Weights of a small mixture-of-experts language model, trained from scratch on English Wikipedia.
Size: 9 layers, width 160, 25.6M parameters.
Experts: 64 experts in each of 9 layers, 128 GELU neurons an expert, 2 picks a token, a softmax router.
Training: a variant of SOAP for the experts, 805M tokens, 6139 steps.
Below are experts of layer 5 (counted from 0) of a mixture-of-experts language model. Rows are named router (the router's row for the expert), up (a neuron's input weights, with its number), down (a neuron's output weights, with its number) and show model dimensions 80-119. Each number is 128 + 32 x the weight over its row's rms, rounded and kept within 0 to 255.
After each expert's rows: a language model's description of what the expert responds to. This comes from a sample of Wikipedia text that the model never trained on.

# expert 45
router [122 147 189 132 107 105 140 139 128  91 107 121 114 123 150 102 148 193 128 116 134 146 163 124 167 126  81  88 111 154  96 166 138 100  73 220 100 173 100 123]
up0 [135 127 166 137 130 146 137  94 142 162 132 102 145 119 215 138 157 124 148 148 103 129 119 167 139 169  95  84 115 125  64 137 112 128  95 147 117 165 141 117]
down0 [112 164 122 115 179  90 102 168 114 109  72 127 138 139 109  93 176  97 154 105 127 175  85 110 180 117  91 163 137 118 189 117 128 122 133 150 129 134 159 142]
It responds to: Foreign name endings. Final or inner pieces of Slavic, Spanish, Japanese and other non-English names, such as -ić, -kov, -ko, Mart-ín, Mir-os-lava.

# expert 39
router [146  83 108 169 157 125 102 177 133 119 188 119 125  91  65 197 102 192  79 177 180  80 163 131 114 165 142 127  84 137 156 124 166 120 179 156 125 135 141 167]
up0 [134 153 159 158  91 137 148 105 115  69  57 146 150 134  94  96  83 114 125 164  43 140  94 158 151 154 150 134 114 160 126 125 157 110 115 144 124  98 157 143]
down0 [151 117 122 100 131 135 146 101 171 137 144 112 101 104 103  79  92  94 151 150 118 132 162 133 126 156 132  71 132  52 126 124  65 112 138 100 166  85 131  84]
It responds to: Periods. Periods ending sentences and in abbreviations or initials, such as F. Supp., v., No., U.S., plus question marks and percent signs.

# expert 25
router [160 149 147 115 118 179 114 108  99 120 137 146 202 132 134 145 140 121  75 150 120  70 200 124  98 101 173 121 133  95 178 161  99 121  76  97 118 171 116 135]
up0 [ 91  89 105 100 105 143  97 110 183 128  89 131 113 157 111 162 104  99 128  88 193 105 143 124 140 138 126 156 117 100 131 152 184  51 125 187 132  95 125 148]
down0 [ 81  69 135 129 140 120 122 164 134  96 131 153  92 119 176 158  99 145 153 152 190  92 129 143 150 116 163 101 120 139  88  97 203  87  94 111 119 139 100 128]
It responds to: Word-initial capitals and units. Initial capital letters or pieces starting a word after a bracket or quote, unit words km, mm, and ordinals like 18th century.

# expert 63
router [131 120 151 133 104 156 111 149 129 104 101 104 159  57 153 155 191 123 140 137 198 120 170 144 138  98 135 138 153  84 153 175 136 117  87 120  94 140  98 143]
up0 [125 146  71 135 205 153 111  69 110  86 179  99 120 147  90 139 134 124 138  57 175 156 135 164 129 174 132  92 186  64 165  79 130 101 122 149 109 100 106  57]
down0 [132 152 131 177 164 129 128 113 156 130 155 109 128  83 135 113 184 182  86 124 175 145 132 121 156 136 138 134 187 146 131 106 146  91  75 154 171  89 164 137]
It responds to: Capital-letter codes. Uppercase letters in abbreviations and codes such as country codes (ESP, PAR, FIN), positions MF/DF, compass N, and non-Latin byte pieces.

# expert 29
router [ 93 172 151  81 110 117  84 132 125 124 110 145 158 124 175 104 106  98  96 145 142 144 126 134 180 176 117 166 138 117 131 127 112 141 132 116 153 141 153 163]
up0 [186 157 111 142 113 145 129 122 144 169 119  96 181 123 151 152 162 175 137  99 153 137 113 151  87 113 130 164 154 136 118 178 117 141 161 129  96 148  64 172]
down0 [ 77 137 119 154 130  65 171 148  90  99 116 127 130  79 126 147  89 128 115 154 149 163 128 123 100  86  59 126 145 117 129 168  90 123  93 136 118 133 150 146]
It responds to: Mid-word consonant clusters. Consonant-cluster word pieces inside names and rare words, such as sl in Bratislava, pr, str, fl, plus capital letters X, Q, D.

# expert 54
router [134 157 137 165 115 143 132 170 155  89 133 154 118 104 116 158 131 173 155 110 112 154 142  91  55 139  71  97 120 113 112  53 135 105 162  74 141 138  80 100]
up0 [ 86 107 149 156 220 214 150 126 179 132 131 117 160 107 126 160 154 100  95  82 143  87 118 121  73 150 173 145 158  95 137 126 123 162 154  94 118 148 119 118]
down0 [104 195 112 104 129 157 128 211 124 146 183 170  95  75 124 128  96 170 153 113 141 149 163 118 145 128 110 115 114 144 160 135 124 118 180 160 193 160 146 155]
It responds to: Mid-word syllable pieces. Short letter pieces in the middle of words, especially Romance-like syllables such as io, no, ri, in Bibliography, autobiography, Universidad.

# expert 41
router [107 103 172 184 151 166 158 131 134 118 142 159 164 140  87 129 126 122 156 215 103 145 169 120  95 129 139 153  56 103 127 203  43 140 121 136 164 131 141 125]
up0 [115 128 131 107 105 169 122  64 118 195 131 118 143 179 109 137 114 140 183 121 123 112 158 168 120  69  96 118 149 122 131 111  69 118 113 141 113 208 111 156]
down0 [124 159 104  92 136 105 134  81 134 121 105 191 132 202 154 107 143 140  97 123 144 214 166 151  59 107 165 144 144 137 185 138  89 144 188 140  97 146 173 123]
It responds to: Closing brackets, adverbs. Closing parentheses, brackets, braces and quotes ending a phrase, plus sentence adverbs like also, again, instead, respectively, eventually, briefly.

# expert 32
router [156 117  82 127 151 112  99 178  97 102 126 151  70 157 201 110 152 169 115 151 114 119 167 134  69 152 156 126 168 163 126 147 143 122  91 119 154 131 130 117]
up0 [142 173  59 109 126 167  89 204 150 136  80 176 124 140 140 152 154 156 135 145 110  77 138  75 164 170  96 172 176  97  77 149 156  91 128 196 174  85  86 171]
down0 [111 123 126 128 119 141 177 108 204 104 163 151  84 176 126 147 164 150 113 122 159  77 173  95 124  66 123 154 119 139 133 114 117 107 136 144  95 102 143 150]
It responds to: Units and mid-word pieces. Unit words and pieces like cm, lb, miles, War in World War, Royal, plus mid-word fragments in species and technical names.

# expert 30
router [158 123 152 118 139 109 128 119 108 123 126 105  87 143 128 120 130  64 104  66 103 115 103 144 176 106 143 117  91 161  70  89 146 121 131 123 154 141 123 190]
up0 [148 158 104 128 140 160 106 138 180  88 188 169  61 114 109 145  96 108  83  91  63 140 161 103 180 154  73 114 145 111 158 117 181 170 127 144 105 172  78 124]
down0 [ 81  89 130 179 125  77 154 196 146 130 128 104 111 139 163 152 125  84 131 119 117  87 131 124 137 140 139 151 151  97 116 123 155 102 147 181 186 103 132 150]
It responds to: Definite and possessive determiners. The, his, her, their, its and possessive 's before nouns, often in sports biographies, as in "made her WTA debut".

# expert 56
router [147 158 140 173 144 124 139 167 124 179 146 192 129 123 109 148 130 115 164  95 131 100 129 105 217 173 100 152 102 142 133 153 132 130 118 107 156 121 101 180]
up0 [144 104 144 153  79 141  84 165  65 124 183 115 143  77 105 142 180 111 121 144 174 127 142 153 164 139 150 101 149 125 100 193 127 186 102 119 112 125 130 122]
down0 [115 106 146 142 116  68 182  93 111 103 166 103 166 154  88  92 180 116 117  86 167 150  93 131 125 108 119 144 114 135 135  75 156 105 126 121 150 138 146 120]
It responds to: Mid-word consonant clusters. Middle pieces of names and words split into fragments, often doubled consonants or clusters like gg, ff, raph, vel, mer, urb.